python train.py --d_shared_expert=0 --router_score="softmax" --router_z_loss=0.001 --lr_router=0.000769 --optimizer="adamw"
Below are experts of layer 5 (counted from 0) of a mixture-of-experts language model. Rows are named router (the router's row for the expert), gate (a neuron's input weights, with its number), up (a neuron's input weights, with its number) and show model dimensions 0-127. Each number is 50 + 12 x the weight over its row's rms, rounded and kept within 0 to 99.
Before each expert's rows: a language model's description of what the expert responds to. This comes from a sample of Wikipedia text that the model never trained on.

# expert 30
What it handles: Head nouns and suffixes. Nouns or final word pieces naming places, works or organizations after the or a, e.g. city, album, station, stadium, office, gallery.
router:60 49 42 54 64 56 45 49 39 30 29 45 46 49 54 57 44 32 58 39 29 59 42 52 39 65 44 40 54 38 47 59 32 36 41 47 37 46 50 39 68 51 39 43 52 54 49 66 49 28 58 64 59 61 20 62 43 41 52 71 59 57 64 65 78 79 39 37 48 64 52 65 71 57 41 43 62 49 30 65 38 33 44 63 65 40 64 43 64 55 60 46 46 27 41 63 46 45 49 38 69 50 68 49 41 57 49 60 40 68 50 40 49 37 20 69 45 57 65 47 37 48 62 57 57 51 31 51
gate0:71 48 46 68 56 55 58 70 53 73 42 39 57 43 49 49 45 31 42 29 59 46 54 55 34 27 59 59 46 39 48 50 34 52 46 32 34 60 41 54 45 34 45 49 57 44 52 56 60 42 26 68 65 68 38 48 30 56 64 56 51 51 66 62 57 70 51 66 68 49 70 41 57 53 57 59 47 50 44 53 21 26 63 57 68 43 71 46 40 43 64 62 43 30 53 55 28 47 35 43 58 44 40 57 53 42 58 55 38 39 43 44 44 63 45 57 66 66 56 55 45 39 54 37 41 72 54 12
up0:43 44 47 59 53 37 49 46 47 64 44 72 64 32 53 58 63 62 68 60 59 73 41 56 57 60 40 57 66 45 51 64 60 47 68 65 50 68 36 56 43 46 51 52 55 46 64 31 43 45 70 47 38 42 55 43 62 43 30 65 53 61 37 37 39 43 61 40 33 56 43 52 56 47 31 32 31 67 25 38 54 46 25 63 36 58 34 59 61 78 41 46 53 80 39 46 52 53 68 61 32 63 50 50 54 50 40 55 63 55 52 35 51 40 68 80 41 69 54 54 50 30 51 39 64 57 39 49

# expert 20
What it handles: Nationalities, months, gender nouns. Pieces of nationality adjectives (Cro-at-ian, Sp-an-ish), month names (March, January), and man, women, children, male.
router:74 50 33 49 49 55 65 38 42 42 43 41 45 32 46 54 41 40 53 36 42 61 36 44 35 57 34 52 59 30 64 55 46 48 51 58 38 57 53 41 61 55 34 48 32 49 60 68 44 37 64 59 47 68 25 72 33 31 49 65 64 44 53 59 69 68 33 41 34 61 54 56 54 51 46 38 56 60 40 50 29 32 39 52 63 40 47 53 60 56 63 44 40 47 33 58 67 52 44 33 68 30 68 45 29 57 54 65 35 44 63 32 52 48 33 72 63 70 66 51 39 39 60 56 52 70 30 47
gate0:25 52 32 56 49 51 65 38 55 38 38 46 52 63 34 67 28 51 50 63 47 43 32 44 51 50 43 55 33 40 34 69 48 46 48 66 49 53 41 51 60 67 58 42 24 58 52 53 40 45 64 43 67 65 40 52 49 44 49 56 59 50 56 57 60 53 48 32 60 37 48 58 44 46 43 46 42 46 60 48 54 50 41 62 52 18 50 33 41 81 69 53 30 43 53 44 68 31 36 27 37 48 55 42 37 50 50 43 48 51 44 60 56 33 14 75 57 77 50 68 23 62 56 60 48 54 47 52
up0:40 52 47 44 18 37 52 55 51 47 72 59 49 58 35 69 62 45 31 64 50 29 41 55 70 39 26 60 51 33 51 78 71 53 29 59 42 63 50 54 69 44 47 70 42 47 45 67 51 52 64 42 57 45 60 32 67 36 74 39 63 51 49 41 52 32 75 56 44 48 50 58 38 53 71 55 40 50 84 48 68 52 57 63 61 43 46 45 49 49 57 46 52 57 62 30 37 44 62 40 42 55 63 39 69 56 65 51 48 55 50 43 44 54 49 50 40 52 48 43 59 45 60 86 39 48 59 52

# expert 63
What it handles: Personal name completions. Later pieces of English given names and surnames, often in biography openings, e.g. Rich-ard, Elizab-eth, Step-hen, -son, -ton.
router:62 30 41 61 57 47 58 45 31 54 34 55 44 43 72 60 42 38 64 26 34 52 40 69 44 69 42 48 56 35 53 64 51 35 53 51 28 53 40 41 53 44 32 52 38 45 62 58 34 46 51 65 66 59 36 57 34 38 55 60 52 63 57 52 49 71 43 36 32 57 55 58 60 51 42 39 52 73 36 68 31 23 46 65 59 44 54 54 69 66 60 63 40 41 34 63 55 49 55 36 41 29 52 56 42 68 47 66 46 55 53 36 63 52 19 69 51 54 68 48 42 28 53 57 63 58 36 54
gate0:62 74 50 57 72 50 55 65 36 50 45 38 45 47 35 45 41 37 42 68 51 44 57 47 38 78 52 40 39 64 47 58 67 42 45 39 64 67 55 35 53 70 41 35 65 52 34 61 53 41 76 53 29 56 42 50 45 51 53 56 48 63 46 43 44 58 39 45 35 62 65 64 58 52 51 55 50 66 61 53 64 51 40 48 57 58 45 38 62 51 72 38 36 39 49 41 48 59 38 30 57 52 63 32 30 33 36 96 57 52 52 37 50 48 53 31 81 59 69 60 49 36 48 50 60 46 59 48
up0:52 47 29 44 64 64 68 54 56 39 45 44 47 56 52 64 51 53 53 47 51 66 46 41 53 29 42 52 59 28 70 65 35 51 38 61 40 71 39 46 68 60 57 39 28 44 69 68 48 33 43 50 62 41 39 68 42 40 61 64 61 48 63 65 72 65 41 52 67 55 55 72 64 70 24 33 62 33 38 55 51 39 42 53 47 34 73 43 46 43 48 63 47 37 52 67 59 33 46 52 58 59 68 71 49 54 45 36 46 60 61 44 58 38 48 57 58 63 59 69 35 54 61 57 65 69 34 39

# expert 1
What it handles: Occupation and office word-starts. Opening pieces of role or organization words after an article or adjective, such as ac(ademic), count, Ass(embly), p(owers), (p)resident.
router:60 43 31 50 56 63 58 47 34 46 37 57 49 43 54 62 36 31 69 46 21 61 37 46 34 57 50 49 66 38 52 65 62 53 24 52 38 56 40 36 81 49 43 42 47 60 50 65 34 41 61 52 61 63 43 47 43 48 59 54 66 59 63 47 60 63 54 52 40 52 66 59 66 56 45 25 58 49 34 49 27 27 53 50 58 34 66 56 71 70 62 45 37 50 22 66 64 44 52 26 55 45 66 52 42 51 37 63 40 65 61 29 43 49 42 66 55 58 57 51 44 40 56 67 59 60 34 45
gate0:45 50 63 58 42 47 40 44 52 13 61 41 35 33 38 51 55 48 55 53 41 43 20 25 48 62 22 45 55 16 32 67 47 48 35 55 49 67 61 40 66 56 37 60 37 55 49 49 57 49 50 58 29 24 52 49 50 47 60 51 60 43 56 48 41 54 43 51 33 50 64 49 45 55 58 50 45 43 40 52 51 46 34 39 60 39 56 45 54 36 37 77 27 57 23 67 49 34 59 38 66 53 56 47 39 50 39 50 42 45 49 63 42 29 51 51 47 45 56 37 70 75 48 38 56 35 60 66
up0:48 54 53 65 44 41 48 48 56 47 53 27 48 50 59 70 48 51 62 46 61 41 33 44 30 60 41 46 49 15 38 56 46 56 55 23 34 40 59 39 57 35 42 57 52 50 54 44 60 41 57 57 34 39 58 53 53 73 58 56 41 41 46 36 58 70 46 48 42 47 68 49 60 34 72 54 63 43 42 64 54 49 40 35 49 35 74 50 60 38 24 69 37 37 44 45 56 55 67 50 54 52 57 86 59 43 39 41 23 57 40 56 47 32 50 36 38 48 48 35 73 69 48 29 57 45 49 68

# expert 47
What it handles: Spaces before numbers. Spaces and en dashes before dates, scores and coordinates, as in "on 22 August", "21–22 season", "Coordinates: 50°".
router:57 35 27 55 56 58 58 47 43 32 47 49 28 33 64 56 45 43 70 36 47 55 42 48 33 61 37 40 46 33 61 65 39 30 47 54 30 57 49 32 55 53 31 41 53 52 63 65 27 44 61 66 57 53 39 65 46 42 53 61 67 65 62 57 63 53 38 43 32 54 58 54 64 57 35 46 57 59 34 66 42 48 45 67 55 35 51 53 38 46 70 70 44 35 38 60 50 54 29 34 59 33 64 59 48 58 43 43 44 68 54 35 50 39 43 75 63 66 51 65 42 43 75 46 63 70 29 46
gate0:51 57 59 52 51 74 53 43 33 63 33 27 39 30 46 50 31 31 53 58 45 36 49 51 53 71 59 48 69 35 46 55 56 58 45 43 61 48 42 66 39 33 50 52 31 56 53 63 28 44 81 45 50 63 44 63 54 42 76 57 68 37 38 40 48 44 54 57 46 66 45 56 58 27 60 48 58 63 48 52 34 45 62 50 48 20 45 36 65 33 55 37 42 31 48 60 41 20 57 33 50 47 57 35 46 65 65 51 32 75 47 64 53 56 43 60 25 56 51 48 42 51 49 46 49 53 33 47
up0:56 42 48 65 32 48 43 65 56 40 47 35 72 62 48 60 54 58 50 42 53 58 45 40 33 75 57 32 32 42 55 51 27 36 47 42 42 66 84 48 53 58 41 76 69 15 39 51 54 39 46 52 47 50 29 54 44 57 31 39 54 57 49 60 63 67 38 41 58 28 44 49 48 61 42 54 58 45 26 69 49 48 45 24 58 46 50 40 62 50 31 63 55 48 68 62 39 31 43 65 51 50 52 26 53 55 29 57 42 46 59 35 40 51 32 43 63 61 59 60 33 58 44 51 44 51 52 46

# expert 0
What it handles: Capital initials of names. Single capital letters starting a proper name or sentence-initial word, after dashes, list markers or pipes, e.g. H in Henry, F in Fumaroli.
router:66 24 43 63 61 38 76 48 40 50 43 58 44 44 69 61 39 41 59 34 47 52 48 57 32 62 54 56 67 49 63 53 40 50 48 61 47 54 44 43 59 45 40 28 48 48 57 56 25 37 56 54 68 61 51 59 47 34 54 62 67 57 60 50 60 60 38 35 42 56 68 68 63 47 49 31 52 70 47 49 42 26 53 62 66 27 61 38 67 63 68 52 44 38 26 55 64 48 56 44 46 39 55 56 27 50 41 65 45 55 52 41 55 30 45 59 62 65 65 55 41 35 56 66 72 83 36 40
gate0:44 42 50 64 67 55 63 48 43 40 38 65 36 59 50 58 56 57 54 45 41 63 42 44 37 39 58 52 41 54 50 62 58 45 70 79 41 59 45 55 49 51 49 33 24 58 65 55 53 44 34 67 29 53 64 37 31 42 39 67 79 40 60 47 56 52 56 24 67 57 30 50 45 59 48 31 70 72 40 38 48 54 43 46 54 39 35 48 71 64 43 55 35 44 45 56 57 53 30 53 55 51 68 42 34 39 61 49 58 50 69 51 61 76 40 47 46 51 43 75 65 37 77 62 55 52 45 68
up0:38 41 38 55 48 43 85 54 62 48 45 52 38 71 56 56 75 58 53 30 53 40 75 32 45 54 68 51 43 60 67 61 69 50 50 66 49 44 29 60 46 45 53 54 49 52 53 41 39 60 25 64 41 62 59 33 43 45 32 64 73 49 52 44 51 37 45 27 51 60 31 45 46 61 56 50 63 71 60 39 52 40 59 60 37 30 27 36 53 59 32 67 38 59 26 57 57 67 41 58 44 48 55 35 48 41 61 55 73 64 57 52 48 52 49 43 27 46 38 58 59 33 45 58 54 42 65 60

# expert 44
What it handles: Initial t and table cells. Word-initial "t" or "T" pieces such as t-imes and T-elevision, and pipes and cells in sports and results tables.
router:57 47 48 35 64 44 63 49 23 48 37 58 55 47 63 58 62 35 62 42 45 63 46 50 32 51 55 55 72 42 68 61 44 37 54 65 43 62 62 38 59 56 43 52 49 38 55 61 36 48 66 54 55 60 39 62 38 42 51 51 57 62 59 56 58 75 31 43 41 50 57 70 65 46 47 37 64 54 45 65 33 22 53 63 60 38 60 49 68 77 57 35 42 42 39 53 55 41 29 38 60 35 81 55 35 53 33 61 46 49 56 39 54 47 36 62 44 67 55 78 39 39 70 71 60 58 34 43
gate0:48 52 38 49 64 37 55 60 43 64 57 57 63 55 53 60 38 48 48 73 52 61 53 53 52 38 61 45 48 56 57 77 58 59 58 47 43 52 40 45 46 37 66 59 53 44 40 33 42 39 41 58 53 40 29 61 55 54 74 36 56 52 44 56 56 49 22 40 67 49 56 64 71 39 38 51 41 43 37 59 40 55 52 53 78 43 48 18 58 46 49 24 39 37 55 52 48 52 38 51 41 29 61 49 62 68 28 49 44 44 51 54 60 60 34 46 52 88 24 68 37 54 76 31 45 47 53 62
up0:51 52 51 45 67 42 54 62 45 55 38 56 56 54 38 54 47 37 46 64 56 65 65 35 71 50 52 45 70 72 35 59 54 38 45 39 71 32 35 65 38 40 60 65 66 53 41 33 41 52 32 45 46 52 31 62 55 50 63 58 71 72 49 67 53 50 36 28 74 29 48 28 49 38 55 68 43 56 47 57 36 49 60 54 75 40 26 47 36 52 52 29 48 41 46 54 61 54 31 25 28 42 40 43 42 55 34 46 41 37 63 46 45 64 47 49 38 60 40 66 62 68 60 51 35 42 55 54

# expert 23
What it handles: Common nouns, word endings. Whole common nouns such as world, team, song, club, game, final pieces like alth and ine, and paragraph or row breaks.
router:58 44 44 72 54 53 53 47 51 44 46 53 46 43 47 53 54 35 57 51 33 66 33 64 30 64 30 53 70 40 59 47 43 37 38 64 28 61 62 42 73 54 44 40 31 43 53 60 41 37 72 51 58 50 31 68 30 36 51 60 51 63 61 76 63 67 41 37 45 55 61 54 63 51 34 36 66 69 32 61 47 45 43 59 51 48 63 39 68 55 58 40 50 37 38 74 55 28 37 39 68 35 65 56 44 69 43 61 59 48 58 42 51 54 33 59 47 66 58 58 39 40 58 66 58 63 28 38
gate0:51 49 41 39 40 64 52 68 41 61 47 72 55 48 45 51 38 49 71 59 33 73 33 55 48 47 68 59 65 30 49 65 50 35 50 55 35 73 46 51 54 66 44 40 41 68 53 58 55 40 47 49 72 41 30 50 31 56 45 45 68 60 69 69 59 56 39 45 47 69 58 46 81 56 51 40 44 80 42 55 41 47 35 44 50 53 60 53 75 74 62 49 56 59 52 49 77 47 54 58 54 32 50 42 42 46 58 58 27 35 50 35 49 32 29 57 46 40 36 55 58 61 68 33 58 51 46 53
up0:59 34 39 48 73 51 59 43 40 34 37 41 53 35 54 44 48 39 48 39 55 35 61 32 48 44 34 31 47 53 62 54 18 56 49 48 41 31 45 38 59 45 37 54 56 31 55 43 42 33 34 76 42 74 65 52 84 44 55 53 36 43 45 32 47 58 40 48 50 32 44 62 47 50 40 59 52 41 25 34 45 36 57 69 67 45 50 53 26 46 59 61 37 49 36 42 46 67 39 54 58 57 59 58 36 54 60 53 41 63 43 48 58 35 68 48 70 52 63 55 43 47 40 80 58 60 32 40